python train.py --n_layer=9 --d_model=128 --n_experts=64 --experts_per_token=2 --d_expert=96 --d_shared_expert=0 --activation="swiglu" --moe_layers=[1, 2, 3, 4, 5, 6, 7, 8] --router_score="sigmoid" --normalize_top_k=false --routed_scale=1.0 --balance_loss=0.000149 --balance_bias=true --router_noise=0.05 --init_std_router=0.0135 --lr_router=0.00198 --vocab_size=4096 --norm="rmsnorm" --norm_eps=1e-05 --tie_embeddings=false --optimizer="soap_variant" --lr=0.0176 --beta1=0.95 --beta2=0.95 --grad_clip=1.0 --batch_tokens=[65536, 131072, 262144] --seq_len=256 --train_tokens=661200000 --steps=6307 --dataset="wikipedia_en"
Below are experts of layer 2 (counted from 0) of a mixture-of-experts language model. Rows are named router (the router's row for the expert), down (a neuron's output weights, with its number) and show model dimensions 0-127. Each number is 500 + 50 x the weight over its row's rms, rounded and kept within 0 to 999. Numbers have three digits each.
After each expert's rows: a language model's description of what the expert responds to. This comes from a sample of Wikipedia text that the model never trained on.

# expert 48
router:455543561588529570469533494475517485475419518560470532476446469559592512505590430502432480538498494429533436504545406479471600482624479573561507452532492551498543466490570518507546553489477396521521510482466462507516484545526430560507447528442612455509496437494438476508540458454479496493535467479474466406491510478475452519441493507618515404650397437550501476543405494442514432457531
down1:483482557457449517617554525463548546588456463443464454526517510529410486489440436567554481488486393544487534536468520510609600516465400505523551530451477466546540479579551419528404432485439517485497543443575527432512475610573495544511595480485485402463504496536471555563434457594529470601593479449564505459536506507497413456511558508452513566481488478525537497514413470457493535489491
down2:560480620571554412430515508506522544502563477583512440528514569526489416507498514440399477478495534489498418437566565403510614475583478516526501557511543591512567503537462553483557462476461500479483474493524540499466505503590544492595464519449470479483584419536541499537546469440509529510485543490476580548590468533602429479546522549458394415460439582427455488423493559470496480502442
down3:532600429457494504530535529429507519557484479395527545489481538460392513534440452532435444534637497573456499398502559508457527461478490553544534506502448558445432460508553562498500438490545511423501472523511476597608470520411515516491571489540487493491458476519548442519498445450467519400504511502511373570501517450448566554451516482391442493515497432585504483442597442544416499551541
down4:542532557576422476604432495433528440510485481467519496460491450432425423458516493489515441577540416611540515521537484590513564480500512526481397513477500519531459468487536511536505514447396425454617504491460483426586491524474509572541468486535521457415570525541514517502468457550519472474559469555592541538417551577463382580452489489461420574405520552479491554564472527486507562503555
down5:576526545528505555468561469569550518539443554539524503476486470584488561542481465648476469388568532488433459527550506587479468493471545472479487525451462481494521460553599520442461477504489459487540430516588429535446471463467525545502452494573546521571469502429453501466563454540530441498522498501534584486493598512647511532392486419445594584468488508470406481516477553476426452410496
down6:568439559547594518463512518433562588484449486479520517473514442523569486466510496487393423496583532621474528451510438535466384432511491468461502459477490497485564463494532523545524467538424435468557506392429455460457465514469503443463516584540487603446449512575641516433580519496518403526567538492470520477554473494489469504481429509499578441442482460461541460536518509460476545395584
down7:510452463553542483598564471530512620561512565506452506531524475442532539374519554494442470466476477535498596496488560528582512614431472534506508518586471518485460445446418518550501534417471472482504473459506461373498557518511565539431469406522440495496511507503464510419590537453403503571489499471513389508515562544420469505544523530425536448548582506534447542528547520612498456507566
down8:527458513544503421505475465467391474422422508431443421421535392608598473525489471481563488484540534525512507452497458520509547511567518558551416494590531524487551483547556571489519528459504445463526495451468457418499540448475530575456528435475453526508581508483526469419563591416532517486483483462521464517499465593598471553452554481492493522567495451494584526593515457504674482520480
down9:504545509620526532430527516464469487500572463511470487522473481393603454511520539506434470497590445523467531517518461577548451531626511606507472538524430511471473555481423513485485527429459518490460440485528556475600505518530465421471464493470478688468538426433503388526568461556439492491486457483500452542508516517473618509466405490498408583500490532431494535502521478459496472423482
down10:517505504508454513491406521424549463515557395527483487491528427544401503507475472461512579470512585464469499450561472530532570506562512487512565514544510458440544555557628569540481539592529456441486518483445573470495544483567542458468382434570469563467491482432438537641541465485411463480467490488509494479625415448562452507540484542547481510407542502487483444390473464461504455470470
down11:490448553515552572480505529420506539483569517550592520461506515467449474439509634425456514457513458499485531430519580471557350500493468487492497481474465424450434516544546530512417459542533514485498531512547478389488498507506471553470425591526545487454533467542426494528526586487381533512578433557486444519600507490527473515469597516406512546468509532505428523496550573454477543523650
down12:610496528341487486521495489418574580454501606546508451528429542519514510432447417431544550465521516575519491510513471412500526438557544453573476547451493444503409540478436527548486574538451559535408454552484529499522543464514470503560405540506480493535637511516488477454525555520506544469510490499522440466482569507462515549455571540509372473557456473491489544510453561408576454539457
It responds to: List dashes and openers. Line-start dashes in infobox-style lists, table pipes, opening quotes and parentheses, and the prefix un, as in unequal, universal.

# expert 15
router:491556613591528544431520501484490448551543581486448543473433468510513472483514508462488479598508505424498447355588524495439512451607461587492502418400499536436519475523590480419546508523558454473471567459443530441438496478504472467560383463538520478477518451492471442506438443495412634495483482461545495463519528512476491474428486562524517416494536533411498535522477457481421441437535
down1:540483522383519469469436470543504528477445497488572439472466492455575603519484582435561483556501512529474452471435555561546557490475574468463398445546525477412502462489442382426646441630423497487502435389474491516555514525525449555593456580493561486417532539458521491491539521513419449567545529466495441435515475467543476487492517478515480489512518557532476453505449430561525533504460
down2:453626468447602545508548517550498537496472538525555490447512541446533535472560497538517485519542453342509483469424537463571454508470535472418394531411446464580500546480397496478614460484474476537429477522522473536497575533372537536507527529449569493485485415624526399507498435476519563493543470489572481517483526530412452488508498457559505540445458484584500438518457539533457521533469
down3:483501494557517601562461546467457564523455551450576506473525539561492513516470622531581539391531397421518502486552584505473488513444479495471523422493517444516476491549503451486546503574448624441516509465535374432504493409534382523454457489487511395541489512403470518486545490476467476414539500511446487468503444457555519573484507554437478503566446496431508407484428495459513460590560
down4:445505517471492439373469513503450456559497459448514510452532509532492460559514462556516616499378455413554503439543563526468508514506584542577509497552462480465538490514507539456444455635556578536532501451514587568483497426533414485438510449414594498418502507495515466510476486531497554427448511392425447531433567505477518523518515592481561537534598546534564438575473504522445549480477
down5:427438444585452501520508426592395485501575456479514545474468489636517532499517534412452485449511533532543560523558431521431492456556450478532440387492426481533502506473543506512474463404550511438536424586516429582449439426478468502490589448478492559479518504447536423500497570541540499469556535485407390506473517472454511412560450466489530545557576515517595538546531519530477459539541
down6:553513436506543592520472552480581456496550482535430487499589508555444512524519436472518455555544522468495571521533495476602429498540527540470501458487507549591517478501513487507545531501420505535420571608546494540617528498490626527527448514545542572484431609533410460547517408497436501441552567539485519476398496579529583500526461404565520473444569534530431515485432542545480455507427
down7:584582498518560514593451429547528576508498496483474506474539555545505585502584546531528523485479556585513495581492437549464492553549532599440479537548574566460479565612541436407533576541377452575537459511447503491480374477450486517486475450452534549483521454474510470527452505571483425494501510510413533475529528467490523450486520453476454473446464358488506538609476551502478462546421
down8:456446506470471520374410490510447447585421522555542563530444423599450402458545519505483546481536484480461578502485576516480474540504414515525531561449421505493464479463592558536426599534482492592516436483467648490525530497537494473348493500580490500463561526413454545485496478482462486492479500546507522497517526547438451548475398529512459555528540515475479486579528613447495492487507
down9:528469559427531509469465531537551492533533566497513410393439530525407415578591475482525529536579497481509602492587533545477499452478434575498461503435477462531564552477541615498510512601497435551513504516558543557405457509487483521448389448516545475451474548496448491522499573494561412503512477468508590451540556531533486498414413513513556422525512439489450527475465530559373551451517
down10:472512525489471524439458521474466497521576465557480487484436552496633556460505541448556471531533476411478528555516431534549511472547595542471427548437419411556471418457481487467477546357513511469514443475510556466502596410437572547454461471517425524433445534493484459532524503531549531524551486407438516495450541422456569551475564421475560513580428494391531517500482464559579478530560
down11:565467456509461469471511433505495465523493539506592510543407517487494481472433504442387493517473556451502403536573483587455566467515457556518494503493471415540555508592563505439522562680506510545504550630493492541523505485501492440475568453490522529446535597539483524555500514493487510478523645500463505464460417446482554502468576556489506544381460432501502497401477512529517422460560
down12:557506484552483437502458480473498596527535448519520536584484401506459526566381582481496486564515574514514411492523454535427471492464586488520482424527444573512460522452602521552512542571564425508513514541453532552460477495503451372534520483417544466492528491495465462491507526517524402350475416560551581580548528555490499570431470488472516481582514559450427479457572519419459497515497
It responds to: Periods and clause breaks. Sentence-ending periods and decimal points inside numbers and coordinates, like 47.0335 and 1.81 m, plus section-heading === and contrast words but, however.

# expert 54
router:457559498619460557477514587456545374549516525476464492485512577464529540493515438494406447510503499507501477542657498394450483440598504597490516469509454566459482448529565460492593507427481457490492602380533455429452493507477484480484552537484500484419614544493535475536410539475389539473559479459453466464537521533501457520520502556551486545501476538406483526509451481563500545472531
down0:455555577475544420477539453426415456517398520517560421568563512449524481558461595551472558532444527592503380544427488581532525488549515579512468469482542407495452524471456566497528518543547463538496500490509425516500505571493540518524610487433568484474459527561572490519392565441451502372512450546502517616545506487522469452542487469511471537473454500525494505453409530440489500599500
down1:503436520488502477510457493466563483511413516489553578446527554461458421482544485561521358506493497428521580450495483537554550586438442535429488547508420525575353446441489482468437505531558604488526404427367526455520526576523559469464501461573503561562524573562504476471448461446536496528471505454483540526520401459483455518476531484450536577498509528539488401441519477558555494513548
down2:457425542538527478525453534477523473539568455565547504597458409420568521504556501518488486520533462417461362481518486493581506457551529557398471494448512454487457576494539558516485566506550529585509490561437584526503527564503550559541530510433509467538405448363527506518455503427477466580562505552572506503569350517484494477506497587498478524539527472405499473506399500540458470483452
down3:488441510527463518544461454527421484467503512435419456546538427509495571517510505495481491474563467491453467548487455536510527497456514557526553540439527558518527462496437465517484462472537492539571472505481513518275506564489559560488544431504535537490452554491459493601594402467478521461619495540499535502508529564561553456580497459565414539459571397456439528447500364545558500434478
down4:528533496488532442545512548555503478517518447482514486501485489402493445585565424429420509442534499560571576548619506568507548540459494514461544578498515558425503542600546428554501500506445603472565501457532503509543529490467462519542589546552564519480457528384458553529562634539537429567515524506407483516496422568453479563521509403517537459528504428521427577514491486479403488497455
down5:584543478604465482516417483477512438511528526469487505513425353504384442523460479434492525463510470568511534486573491461496513415516467460504495556520536430483475617471578595608564571416426465399512453498393460521533521466492430477535480482423504577431450504536514450507415527552444486505480526472564454510486460456429535516436596486473440489517550569536497481523438470504576499472515
down6:500568512602471597447447555495519479518559502462480530502419533598516439461551554466558461484405572579491539482512512485583427537442539518445482541565421552525457460494495622516500505546485484490454500484433556484490436426493377527622487516513500536493512509456543523450401540437473499456503533554461502531365486484544493429460506410485540533408520417481583529575504448503530429516473
down7:452510493569494511521565558543584466498548530459489464470508514425495482477487617464545472495466490393375573483512516515463512431424412531489524447428597473461549382498450459534444468397533577532454489498467464460551490493449438608566542430505441525518538522628531534445465404569498521554496463455545557453532536493571489445517462557591483470506522481558511500579496553451439485518542
down8:509509462436497529416470492540484533487489507514480413551483523572470537521499459547522471546489493359457501455504422442473506445556527446386510536489574449448469495467431553520584576513523590475417447407558513356478502503541523546530453561396573501543492524626545407499429504494574526483483522464523482489470446588485445473453558487401548497521523456522560491455538487594487476565460
down9:432527524546447459514449494460536454478472438499493537514461589512568553493561502475428503522539436401501532559576508436508471465443523507540577502456584484551338526415500498441457525541523490464433560477571461558419572482523461449463491568440510481484469462466525538591475500482516428572646430501452523483448467545620543558513545432512588497431519527488514502416428454506451501555486
down10:463529470452487437549432578573441496610528430502524546482487641442614560511501499533482535565505415471513428554494478486436479441529451494435547537487537512578433502478478503623554494514511546499561524476425495478469439515532474417523498495632521473375513483498486506490506485504469429468585504458480593461544537407509400557474539360460482502513482510442480542549526563517483511486471
down11:520429460518527462451446533508499497493438545538533445456481506569521486524393415513595555513564446483566461526475544459493513392445496514548515446517455468496448454490453508628513507426459425430440531457481478467494554512549599549390463479439486480581470601446494492533513583487501501489488522530560490454510481488487550471537380386571516491567492478513407468431573503476512638441448
It responds to: Vowel pieces in foreign words. Single vowel pieces u and i inside words, often foreign names: Jesu, Jaguar, Portuguese, Suárez, Matsuri.

# expert 23
router:506537527601520538436468480549493450462511584514464519466524561524568529488452456537471522489525440519538497417642459521461528417540489471513490358484457477526421431531526495481539480419548595411382543522476509521503535466395377504476474508484532442478561494489419425479442534477369486596577446437456493519520489513493495486500538602499480446540415514508492489489487425571523469517528
down0:535444509390591576470525505438565527418549446521504458599435461507471442500578477477493528498475421536521507476487528473504583535467485485493420459474520436543519495426519503509517445601430550532521434413474437496543358438488533556433473535465565517533501508555501412501468454636515516418575512464444522429491436552553504527525447437496440592541448559530406498544482530535506534477560
down1:492494531497428520490477508579478443542445536474484530450459392461507535456561427556477418441522482554490618460526527555467468507494492487512533566538390438493450532536545535557517375473541532466464550522570508556425449522405548529443408623504479480450507581504475551581519551496466539542547482511504537559491543585485541473499468512521594394516607509462444520528546424430509467586554
down2:509489601462459498545513450429536420496466460578524455475478446469502504515541392476491522501424527530556585478468460565479471510510510535555516464481555518519520655532449470564561552517606550478469505477531525495461554381517553500495472461638646464544505582541456512449578426479552512503441509466406433457494512511551506538605559550537459561475502544439517469552469469533556437520501
down3:526501498552560483480465481559484485488512533531507466452454479520409552600469495606528528455479504453495503466471474510487400464457539507442393617412484597428431562492489437459523561533601535588513540532452475544459411506465460472420482551452499482425468530577532529421454545501488501473608459486501438524512418456564488442615507563449546498553495589498487527476511588570477578468548
down4:479460539462531487422512469617430473527551604514496479563498458540517545447487575466536571516501506475474475508554567518561458490469540550553507546419436545554423460471504467441378522491548537483510458503449531514507486594494524443578542497523554460543520405545635494552449412545449509535412515580552457499477569436500506509459538517556524556454627544529534525480422460529529588597553
down5:530558484544546497439501491431468470512431571507508525457453523559550494575449461522426482510595499378389563347541569490498511588461487429514470485494526509481590482489464379591494528425557534453535541557526423504436511491453537416560555523503484490426533537494466455465471564429532588482515431431497516552448446553530441467509468495492575440524508443559520543509526529485421556495422
down6:490539459452463423541483375463574507553516510488461455597426428484516518483513432554459493456429467514581464466506611490462518406494526514452409550481595515482412510516514461454456543601493415475493591526475490426546447542485484455514551551526469547522471626592508443477548482509525443457542568464566469491465552543492534483488530487463537486602551563417436514401467499522496542497402
down7:417562433522560478488473541529484492565535451518529541467510503454459456461514502543468481435526472568486437495493437527565517557493538461449504503572548587375486452484491447452488515535481542506444505553458477598451510514476492443568464536460502594519530494411437536446578471613515470497526499537561506528486450590561424527509461576517498415436496498691493530576447424449419407529542
down8:545509536511511546384438481491511517516482518481487551482513447534541428546487568545536547480512531544523491502522525398549547556441508589644512568559552573454497527459439546538555405477455434491485509513538573511531416562491437551487515495492518580582507536524457570492478532462459412554450437506467491476427540425498423590446431427513561599413484486480465492589439473419585449519464
down9:438563561540450579519494567635488479536448504574563490502424437572503491544471479451449540561530459464511522512518566566463501461483508510445494468528589333538480524494483531504489413435424493483424510443525432402519513442501496600535576451567422556461453540493489544553502512513499474443558494498531483483442568522492523543503576482408545454541467510517570488579469531386494542577427
down10:554554531515411435519475501593468438475443513467541512406521554527597491501505491467611463530475462522571400551559412527465461500504539538477537508461491586568508511528499425648517546517427483459550499434424504508499500465587483468496506530630465501511605534455481517446633544496449514597561531534532439538506505493537542506590525551490518447421518464483444512467457413507483443454500
down11:602470441511499466458572527538625499406485546394506600537525494482519483496542600415457492603537532499488488470421448565453459513463476474548519577506584470447473417527517561485515460568573555552613515568514514499431532493478472539561425527510476444480496441579482415460508499545501559434505483454353508551564549578482549542482528572519521501517534422464498420509500536517482468474501
It responds to: Word pieces with -er/-en. Vowel-plus-consonant pieces like er, en, or inside names and words (Marguerite, Azerbaijan, Larger, Seven, Plantations).

# expert 34
router:455534538521523519431504485414482509473491513490481613475414523514587579485527470559465477561528415422575518491592479453542489452508516602508463525471576514410450440438537479526572523443574528553439552357484473482487396477467446569524499496549603522467540498563547500471516502505447621449558466444486500453519525484480463626501515553524425484510428487413509463492460510521514464538598
down1:519515504472564596472504462467468456473443574576421461503443500477448445552489526482485532467449470493506503506494568512466508534497523436492571587535570470466407490513535457356481443460550459480446420486497419540422496516434499444469460526529432449413458487488504512470461429523523469402448374591514542484502526504494446451485482630441574525441545457560403420496458446417580481533530
down2:495454496431572521473471511548464621492561530515453524427461629540449539483575408534532475405488400519504504567521489508565499483472537526447490585484483467484381544545531560567488494387493439536539446524497486483543496472484592469509478464445539520475543571581445520482476526447549537609530551586506526474468497447376512380548468501523432486502489542530512415585428510506506521439513
down3:578496563544467464477530522387451445443471423482439497406499544522429531484445497383483533418548539521514568479528417400512539603544455529505592432515438426513473498447521616491516491545436514529507477489535548477488466532572498469502557484428539472523515405494579476568567450515528519509613586494500403515470443459561494441457549487489456562523509489528521583525476411510555448457567
down4:514558444469422509502523585604510338524488560459563496483465415538606492532363527414557443469417496469548486506472433508483519435448510438525563501482526442539533564546505440522480501553505518540484506522441521491480510433447469499494409498487487490495549541525497445634567536465469484537446510460538466470561523520486537363497562578584550523558431457487579483450488457495506542498583
down5:467550507568505507444500524470440460494459438537443495432419483567595497542499498429585448445566557517434538481487556474637549547523557482496514515480542493494527539515458491489490526516425479471525474399439544481444516529539447460468532392469450547532517498460547563403483500498384534518440484485532445545358430549499499465553473506471607525584410608574448500503523512423477475426544
down6:414490471471473511395503555438481495450438558459495587443563493491570432413540419538440543530549475486470441527457500544471559569430595503531572458486470455539576485454579441464516477513506530490430472490601515556489435430548518460508565546473577510482493451491527448495503507460667570529601540482439458438514464576515405512491422432510481514480450388502490450484525503523524552521559
down7:565561532502421435594526474510492484452506528424501586496509391504441570558509466485607446446480447454563482492547516466529485503523559557563423578553420594573414528506432486526505633478432484556449489493482489489420561506503544623465489506475470488484509524481498485448468488576454405541495464592469448462459488494506494403535523513517465469539488617475451554461431501532496487603553
down8:462403535511496587509505478438456535481525479438501461553504453506650599486564455531433459442521499460407507511416523560547520516501457539560613511494543490561477554495552442560484441524542465488494522447517575516480571406475488479516358542461452520609494520485503484447492537523482486596591557456431425456505497499539566465522416494439494571505427460514489559477521588425428545483487
down9:569424493501409533475597525403513560553500531589457458518501527493503517530507511521486535506441462531457556532412452503543448507507469469445545607516487572466571507466491522500534474583592569615518474438488502423460594487439463525558574431533560505528540527501550484459487515452497567417558573499523546507458430600493566571463478584529524395507530550602506481474510424430418563487507
down10:468524530583411499529578583471547515513542512500444531468535485505434542507601546520546559505536424516540558475525511451494530528525459440556474494518408447583544484459513497506501497434432330479396406518443528463507481488591544565407551581552481458507482557484478483500508500577457506476470525549504486451504519444443542512553488485503464385436476482488531490598456624508485508378415
down11:400470508490557430577547409521527461381507493539498498511520379481416454560514588471527537421502459609483469529534523530574553493545500488476491463464539404500494438486551392550420606484474574450521506452552475523484440480527464560519513461431505525593551599534495499563517462467521483442444541573505535530458514566483494566470517404521508482522483591554492475478458507416451571567566
down12:539522493506440485464465449409544527540558534509409438507507471522531520477537493496510481485552461537489463503583490592538442448492359457551546482620571435497437562490478585471467506458538433499591565463511511482449482556557421438501490624624470496477568565533470545409495576432482406535558515572492478499492561560470444498452507433581504503467403464504453541469567557506506481523522
It responds to: Word-start consonant clusters. Opening pieces like th, b, g, ch, sc, st after the or a, as in sc-apegoating, ch-amber, gl-ossy, plus ordinals first, second, third.

# expert 28
router:512615478592490514457528518494534414536492569520450517479479505432543548519526470524529466488504438442494468463633524514472506459521478524512400387504568509465429489545548411489525464425604448453431477468548454540504395424422499500439472490487582504421491406458511460566479433482400521502534519533474457433535515544490545440467532462569493522597514471432561540525372519548517430458508
down0:514534579516452478624496447563506485513542548531571518470452467562516560471463520479489470493550467495459485477510403591474467462504442536518511511501428503454400509445510418444415497540544497496501503445342509505593457610487428488496412467433471484555479501436454510477514600543442500512449446477514585458445438520588431543508477471385464523490586472586503440487567587547498480474457
down1:510458454466521586470432605527505455449481503595506524519498434502612538506476517511467471429392493512486562440473500461456574494566373533416410456491568558423544535488423583464565483506455497529510457543493462456495521519497556544471459486484446565557429471396410504455477569550511629435520514487541502559525461467534509613562472511570514443568536462508483524440473532476581452490482
down2:567569451531499478475500624520491399509436470461432439453566437517558470591503511557573504517601515354481458437547458516533462559438461570507524428519434453482424479500471588529490496437478454585527469523450493470539431475496646480547468501498423535515485491455532521514497481453529472476558452565484429562558481490490478510527447524519528562542438555524521468498382511609462553459557
down3:550413499576476473501488491571550506463464540473493481568503494529592505547507567452596453434479487499527468541383595582429515498554518567505492505516482510518486601530455439516517380517527485437542507594392524545578428529447561540460523475451467528512573462440508531397557484433496527489454490537497527478475454465486580492496543573572531514382569608448610456453512480528552523510500
down4:487430504507514554495481579499534494548489526498468588466478512575451504578539540465485511551446528498462512529557481430577458534474512535563474613569588502541533510471563493456449648515553397510600509489426547562494473609625566515473481452510453485442566438537503528421497448515415523527584516510471424448503352521503482507589551481471447508493511493487453581493551489476443464452478
down5:520521602517522538528605478420476515559436572430459498503478448408456461485553497529526510381462546518441526546549478436466542543522447474525488521450490529496551445430591426464497515479558504463561458468544519543428439482423475395575387477514521447478553543487551618484420502493477534406485489581500452402555489437536427512537491511452471474427530605418489505464540526450440486533480
down6:587523506521514511510454461434466527484566577533467483587507476515356472516528426593494483471550528422487497476463413484526546434515583527505425540498551472457596486531426563532562456541502447548489459476486475553495317497503558463488534472485539505569415465462457429424488538563489465483493506501479556564465590506479483478404614538446434522561557536556467396530480493492436488524491
down7:497469391539412569510516590589497561511477434478473503523495509533529476512493546560457496481508563454448444552527532414527391530509578459507494519386528523499401590528521421540494414453571536537484488538458442433493503537474576422479501566506503524513529466539472430491450431549548472532583507510532526528464566472487593478431557429471618527503430461549566386478525458432501504581450
down8:553530518601438509451503412459485516414560563465494508576397572487549473565434547469543503490485520493509510581500500504494508470496447495422495454471533510477467493518501491538502440488578485444401523423473428530477537517503560455638375555609538587592501421454414561588547501580522468483466524536454418422512472445547483457564572405535465510469552474491535509517485456511527466463542
down9:445488488519539611452608461542568486550517499483479578443448517426493561529485428460408469530463498494552540473555491523515541501520494496540457468504423428579449577491472587598477431579492539467482453508575569452571416481403464503541532408550472530493499505539546515503552573463520497566507446474437481477507514430520516499572557519514491406404472430540432594571599504464542598501484
down10:483567544523505493482430518486491539566584449490495506510411479583460493492521451526486512485418500558466509519483572428473485551553530506530509522527518500514538555436426590514534551473518497346430534554417471529475445526562522511441419512531554465496372556521461458415560544457509502607522444507588535490548568576394417429574462433584455414537508487431519463528443543486515443476466
down11:393485452424481430455563517492517514565622501488465550493498481446543479406425508510518526560458492420594534556490484502573488434459511433488574481528524409483517513532520561480519536416557443469516498496474490446569515470566385538542591516607447448505475542455589419552581494459544541540525505424497529538581458567534545442440444399491460498481529526435523461543464439445485548577517
It responds to: Latinate word stems. Middle stems of long Latin-derived words after prefixes like comp, def, acc, as in resp-on-se, rest-ric-ted, ex-ecut-ed, Att-end-ance.

# expert 19
router:478609558613517471518555535498572459479526483472415661464472559478584508528550420457522495471570482509501519504560500508547537457636537585575514445492523509435441497428517477548465414492583524481395545442432488432483492512459396494505469501513535480535506524505566533586474453489418581500530494563454439414373465499474482520438542475550491516536524474460506488445469452466523502452492
down0:491480447569492518505560483478604502510433510445520534492538549517536554485474523429556493492516603438565420561506557586542571466610622530501448490516624454498570502462520484452544542531403514455537627403481484422518571544482492566492558452509526541483475442520658589527456452465441471470522570485515440482525527486489517474510527498529570531487569486513446462459568530478461436493456
down1:566530512485494463508459583464493555512525488504541581507466468550331477575484504430501519494491523501532520478456481528475490421498444529571528556631505467446448553474446567516562510534577470465537461506455571581565482543614521486454445501548539433493439542503480378553513537476461494532458494452459640506602579500528476426495507513481388499512491443449444491549451552518427517430561
down2:476519533529586494554472515537440488543527440476468459430553527484587505484477557542531562437502591520552516501515506458515532512566614478495569468555447455532465508417423536465527529478593623470530629433537470497539539523422526529488548577610362387515439416441560576551501514459553489520486475405496488492401501481420536487449497462524472595506503530473482484522467464500502522539487
down3:414433558487491380480427495525536515518637512492468420526458498491549558433523547521490491555509602553503592466561486460516515556585529497446554536542525502571452565506549431551547511505410573524522608467529478422547568497457427520555458502465514562541503550448521496475543546525552541503519490472485552486421562428504497560509405497495464411500418480501523598435622581511488481502535
down4:499527543557468538546502484558488498539501524550506463531417420401480552513440427505492424499486622450509526492575458541490512461527576622570452472529476490519482429530559472482512516442589553530508473500570482480482535567537435468463391572525407555595437562482534447532484515462562563506465585608494513484567491582501539606483513480416460471533430467518592497560515408500521490489422
down5:507532520552463434447487455464517526467545471531479560521535489525498400488616447526489444517456527382498486479464420528426499534522438467505474541480536387423523497599497454541446521484472574470428513502582492461477528490498417493509553565485471575432495479652534468511515537456465540461437424449504454582463463520572580566492475531466475437380490512411413504451416535441586469475505
down6:520499443509473524485593544599525469531520516471521519586406491492505580561538490439357549536506562503477480501560445533438497596582485496415441497559498489424507487439493454577529576474576444442584554517557530474486502415394468538568481537626536494513464531514474529548553550452575551406577509450501527525422417585528478512522476471528549533543494577555541509531488501503500436552497
down7:532496474445484423421559451481545539552453493540451558464479498638571536520478580484362406586574418521475445522548445531517546479535642493509503536538477548524586445494501476438451531504480511415536464585530515470443448595588567523499451477561469431482503525474547462442465575498481469470438409476463504527485460534440429484511460454470459509507466495593492558444535457556535488438512
down8:517499549512545418439501450566449579561427539489496558500575395505487467496559596581476436458459527512538532485460554565438464502477480478465477532515468409523463541423495494488497381490430541508448478425537402490578514571568509512450573433494496459591513585556468446502511538469533581614536487468572480505517554496479610507466564455421545475413526481504504383523534525452461552505481
down9:487496426418422512525398427500470491522459475516472476568569487411462461396561473591460413494550489440387449579535498533462525445402531589501437487472541596515481541527442543567470488409547504524487489507498477421514383507477520442513491535420499512550521434485471489531600459457593437588521561512427458493524546525517542510474536456456534418563477513405525467451467505511435513510526
down10:518523455473586503534553488390540495468554572526465526484550544475494472502489551477459457508428504542523466451526460402508537422545482539419521516586517387462454455506531575500606547426484611399543507495456395478439505464478481454612481440590450507546433528451499446586478521444532569517468464532476562539558575534526484424500481502501545487525408523524394431524467485485471547559578
down11:589598528609451505516525537414531526492475525537512529484478494498461474556493571512521397483571547464504518511516499446443462439596482527500439560511449652472589504442561488572475556458447507600540504513439467579425579571458511512477528538524473532510466532487506445435501554481601511497534497561409542517575508495425482551533346541503531436545504452537453571491540552534531534503433
It responds to: Pieces after C and St. Word pieces following initial C, c or St in names and words, as in Cricinfo, Strike, Citadel; also pieces of Chinese characters.

# expert 62
router:478587602563491626400526531466525493565509517479445554444423521494533493473510508477567478514466436400474486487588441514516514570485495507506522449468510449350469464521626469433523511486488528443448504489394469441518520408522461481457471523496618440431478495534434424435493441456472515466514534527539431424510489474522416498470495563631463487481516561506513546534458472484438579532525
down1:463614434478434566525441506413610513503556440486536492577533530486515500558556447439481559548559542538493521558455489493522605529513530487509435526508544544535440546601542507489562433544414555446537499516472496481533517552489528508505564524509416485462499413548549424621464499501462468492527551407544558558385513488576515517503510570498415439551506445463550557558490499588449582422533
down2:554585537415493485536519488455443455553511476550483440488467498467530452496422529452532509563524606577524541517388474601504423623389458534508561491475509512474515526502523484466581497604569563442512521521526546504487477450570526493445536586555535540485492599531530568475421555511624492467416512444468470462454555424449479454447576528540595510502506490531460530431464582520476499497564
down3:429350549488484531417517510527491540459457432500502510573562557470485506473598517610542524508602477468559566481532551544536494462553449421445434535486564469463441557533505410600432452493516496520560565487543514462460513461510449530489428507457461458559579532406427452498563532462424523545508491411577469574434575566495489540492600505466479550504506437501532484493569468536533423533534
down4:463546388452541597510485517496470527451458512494483530488495590564522419444551404489530535425492478397535403529460503422513539531501576525546475475500574499411463474518458531545494458558469588444550504531475530578534532464603444407513548452537554546453520544479517412460501476478529510384481477446467512436485463519588550557456429546484552488616390541473466514481495517475517476516617
down5:392516451636539486441540495487540510471450537570524504430549479573608517567516478525441437534454454509431477492516467495522427466499495520488452516461515477477521448532563512439416525537514531594457465608529470552481443462430519508456558576555624402446487571558454592435572553579457515508534552547432529552482534425516503552524510445486499502544514391520549505546429450458513462547452
down6:536499465497601475508577555498495559532488537520533486500565534500534571499540562520582417432548422537485561591528439504474488448523513439466490389459510418502422534476540425398456533501521502463455511559574485620501438489379441542521441494567463500460476513482516557504517567518453503556446465574493436495521526532501438603509445384464444627566528479492525502511517484575518519498397
down7:520502468490572445564569451509509479512499404545486486439437431586524503517476597498405525558458447506399554520482534384432568457545490562504420553470464518506462465526479531463465506472440467502499575580472516490431435550473619547540550476475466555470569456506439503605515455465537495565525427510530507509492538491595427462522446435518483504461562498571587544557447577466448614456453
down8:464475513464518581498486477484538530532619462606454425452547434499443539441540494435482526551571435436523590487372461433526488477562505491367532473500573523393506526457461523543505554517500529495570508575445500456383523515437536465521571500498443453487559464593554529576418539515539481499522532556449499462474526491470473521400545545541552433495498546508482521511452558488632548529535
down9:507557547450564428436563547488548556484505422546514471631501425439424433475593591493565498512443518496522482518660407577498508488570563453559503540492417431546557440518499473564421492522550516529486479482518589482572482490448470545413521495499439525541410498500578547474461506545474406482537541512540554445495555453521445458514408467541480458471549505508441502554484488584462478525539
down10:507482543522578609534516501437487479510465474544439513502459490482413517525480604383452570495580517630503476561432507504461480518483468529473468547553612488418484585448523451549539516520469539553496509489535443398492451521458466511597442495510498548414517512465445527569591442513585475540514369560485570503493456499526418462555506438544504457537542508591448430450574516558466497544503
down11:440540529396477559546500472537453560428556431484552521442585549538500469495639410452559487542549451476574482503540491431537487480503530470488376590519457564548380577476480416457504525468548431545522502426412591486548541486426401482406589568487531530489436583444510469514455451535457534500435475478543462478481549464506545538528450466527510541455472483532464483458449523554487499515521
down12:444481544438486449514459517481504529548533545411453502616490410474576393537481547504543489569515568495518558551461487442437474523547485589539442412380495529505520459464459593453474504449462541432550497486418514550530467487525432451491438585518485447502541494480496478605455470544548425456494486529526567576515484486443566419501494498468600485548474434442518462516546537609530362505524
It responds to: Dashes and periods. Dashes marking empty table cells, plus signs and minus signs, and sentence-ending or decimal periods in prose and tables.